Experts of a small language model.
Training: a variant of Adam for the experts, 671M tokens.
Below are experts of layer 4 (counted from 0) of a mixture-of-experts language model. Rows are named router (the router's row for the expert) and show model dimensions 0-223. Each number is 128 + 32 x the weight over its row's rms, rounded and kept within 0 to 255. Numbers have three digits each.
Before each expert's rows: a language model's description of what the expert responds to; "mostly gets" lists some tokens that are sent to it at least half of the time. This comes from a sample of Wikipedia text that the model never trained on.

# expert 5
What it handles: Mid-word or final s-type pieces like s, as, os, es inside names and words, e.g. Ben-s-alem, Roman-s, immer-s-ive, Lat-ces-pitosus.
mostly gets: " Os", " Dis", " Is", "os", " Comp", "las"
router:113074090151130187074160056149151139066139133135202117111127132120133101107162116116099130138104097154117093111110131110159161159155157113106120124166073090124103161148144110120065151174120210116132128154179108145128143146029148106046127102126102107153155141151182148110192109162114108163141146132099157133095121117126155140162160114134192123089091187075169142130134148149125146097142162105186153097189092164131148121153100133136123108123105101108109068109163126123156091137133138123114150080166101155218173127110127149155201146106174130147113121156150119141107160161078162140110163094170175110160140111052162141144146151122085098187163066110106065079178133150195155146159

# expert 3
What it handles: The article the/The, mostly after prepositions or at the start of a line or table cell, as in "of the", "The Bronx".
mostly gets: "The", " The", " the"
router:144118152102118166068096125107174178137108151144163109141098125171199109141150094046135081180072068155091103149113056129160157114160141157172115089164120125142130050109165077037110125099140141114135133183224094087110107130086143058103161129138090154158142122148117139129128133161134178139112122117131107141135114133085171115139121116146128092085133137139142134123132151135115167135140167089163153117126072149170158125144101146148122118147121114097125119123129133158120140128154154077095132090131117083236106124111090179103136084103157150149095113146096155153159132121151097150117158226144167126121135201147158138160193138140100137161025050109104114099138132159130111134073

# expert 50
What it handles: Quantity words and small numbers before nouns or than, e.g. two, three, many, most, all, only, more.
mostly gets: " two", " all", " three", " only", " some", " more"
router:062127171127153121148154144112210135159093097158178085131112104162121095150127121055124077072118086162135101142174091130098190090121147170153124087112118115136153081145150126064051126087154136094149109146076095158087057177076169093089138162095081125113164105123165148164152090131102191182154134125163079181155086163096157166142165112187144102074084109158138122131133145109133119143080125114127133092172111142168133171122119152126121149158090109120099138115131058137143102135137129114126117095185108040167138085116146094139094173143189095161144131169089137173128112134125125135192165237161137107126120146143154097124158156058107145152149133119101119118150137120137132138149

# expert 44
What it handles: Adjective-forming endings and adjectives before nouns, e.g. -al, -ic, -ical, National, public, local, general.
mostly gets: " National", " public", " local", " national", " General", "istic"
router:124194136100087116156128170086154138098085141132135126158123145165145097111132150081095153028111082126111115185082120171172171132174171136148117116131108103175156126089150093149112116110148176102150138149127072074085098136075180048081153103114135116145128138152154161135125124125069191131096154172159085182173118189087129132116144082123156154104125144101125112177155148124143189122141184092083181181122072140180167114108141149148136102099083071103074085133163116125113102121157137106110117078107115142174126137102081163121114148098201163129137108172095123109137117111118118160144161113139176147125096111201130153114214180109105204194139107136103131092089115111133125125144

# expert 31
What it handles: Linking words between items or clauses, mostly and, also or, but, &, while, as in headings like Education and healthcare.
mostly gets: " and", " or", " but", " &", " while", " especially"
router:136125136167102157204155154106201100109124126132147105148148121138188094152163144119091083098113129163129098141140132096125137098121131132117133084095151061148112110130125083061119129100156144060077108119200116086156075148098170055113145103122097103141138134163201119142098158120159185169142075155106163143082108174100200133137164105180121104115174196123170108117163107166167169129141165094136163097125125087123158151097110122155156107125097112096149089092139111155107165108138159091102125079101138099192143102097099177147109148085121153146094152160130092135125150157138139135088138146169197114144050174134161186142142115085116137130073093114110105092182119226173094121175

# expert 26
What it handles: The piece op inside names (Hopkins, Gopallawa) and words like has, at, put, laid that start a verb phrase.
mostly gets: " has", " Ak", " At", " Op", " put", "op"
router:094104139096106146067109130109146102079114150141192124084086109159137136114164175068168114115109100145134086124082087147153157069158167118106118085138086119149144080129156107118095146134113112136115135160173101142116118116106160079114108188129115115156137136138170171183157148147092143177081157116150123156087097149123111097171163115152155181106171146118206176166127163151121114117174166089126130143134135166131162089125119102126137142142053145075136108127118183142114088127150121088078114069093140072193120093135091108168155100100131105160094147148071109187134097148097097164067157152143164143126046198093166145142127171133086141118101084093119185065190128203133072163149

# expert 39
What it handles: Short consonant pieces inside rare names or words, as in Ze-ph-an, Foldf-j-orden, could-n-'t, Sole-im-ani.
mostly gets: "dr", "j", "Gr", "ph", "fl", "fr"
router:141120151152142192096145139141121128091141180155157102126144115136162135149194164096108093137091084153095093117130107195166168130163121169088103117210100128130136119138134074075104088082152176072097161129198090047143108154107155104116148205120156138095168143131174109131139164150110113171130139097202099197108128149168129083150166118124188150074124165119146186152139137116124110143102157156098130078079125217177137166056101082112117144106104082115087093087194185139122137191122102133100072095132139125175115140147150069118127086074127095115166100123061163135112162137159135121119154155160164097078114136139159171152132154113095122119125109121136120128147139119137098146154

# expert 47
What it handles: Verb and adjective suffixes completing a word, mostly -ing, plus -ed, -ated, -able, e.g. sparkling, occurring, inadequate, Scheduled.
mostly gets: "ding", "ating", "ming", "standing", "ting", "ling"
router:063149136140089145125115106089151166137066140174147175119103144147117113163094142083127141092085088122153078118104093126127176094127093132126119097117116087154178101110150146145166138104103165117137114114066113153133126144106178071109175164144126099142135156185165144105122143139136104170085083130212090192131107118103146094155089138185126096092101115179171147135150157044162155116140134110134187169109072255104195105139105152128070151137119131101104102104143098158107151056103113126124111112120061146197136132115069112104099109132175132084123127125080128174137160114175106141106169207102155112101099103127169185139156159100142172119098090117134149095121138186103127143149

# expert 14
What it handles: Capitalised first pieces of non-English names, mostly Chinese and other Asian ones, in tables and lists, e.g. Han, Xu, Salavat, Gudfred.
mostly gets: " Ha", " Ta", " Man", " Ho", " Qu", " Min"
router:146127135148140115027122118136157158139108119120204127100114143176134121142158165153134095168105111195075104082113110137166163102193155139164113105110103114145094052093170121133072160150165122091098130135222105105112097098099153108076138121169094117188160149153182157126102115155121118137119112073111123166126081160125163102112172140124220153065138120166174169122112156133217166128146117131129207101131098130088176147130078124120147135107070074132150114138098112146149158113124158123087070110148115090149221072125120130103164137118136152133135094155071139164145103122130069156125155120170131111137061143096126165116128134118106092156083093093131155088128132162158115126181

# expert 9
What it handles: Possessive pronouns and nationality or state nouns after "the" or "of", as in their, his, government, British, Army, police.
mostly gets: " their", " public", " her", " government", " its", " German"
router:120160146111127156119141144101174125112098166112183126137116120130133061123217125106125126159077111176083133128124089119116197093110181107142103088118085088157072051109152083117034083087132149123100135144069088130125087140098137082077089127170160115195157134146165128148125165196138162127119144113178133138135088173121156170185191152114155105096121116126174167149197163096159182124156181091110170150147110154178163152114111139114148129162071089098092130087173132104151132120124168123148120093120119081202136092103106094129147113067156159132116129156111121131156085124145095171129142204140151144110105125144147154122133134083102155192133135132099171093138095205147142108165

# expert 7
What it handles: Short words that start compounds or set names, such as St, On, High, Air, Time, Cross, often in titles, place names or infobox labels.
mostly gets: " St", " On", " High", "On", " Air", " air"
router:093114089160126136117161096091122107156148137090182099069105132100151129156123113116150068137107089140132141162109119103104172088189161127107146074152133149148069131110199104139113144113123104116127112167124078129165124127128162089067134126146101063142194166175159121118146145179107201137092158130126110187116088115162135112177115121148190109083117155151153144101094141095207190129091108091114155144192112194138160126085157164131138155139072124088165091082145192125145125143173118125072106115120093120216141111136110149192108109110147151111109172159088111161143126146146119158098158208163168127096086142113182162144153140082157106112104102097149134078144135229127100157137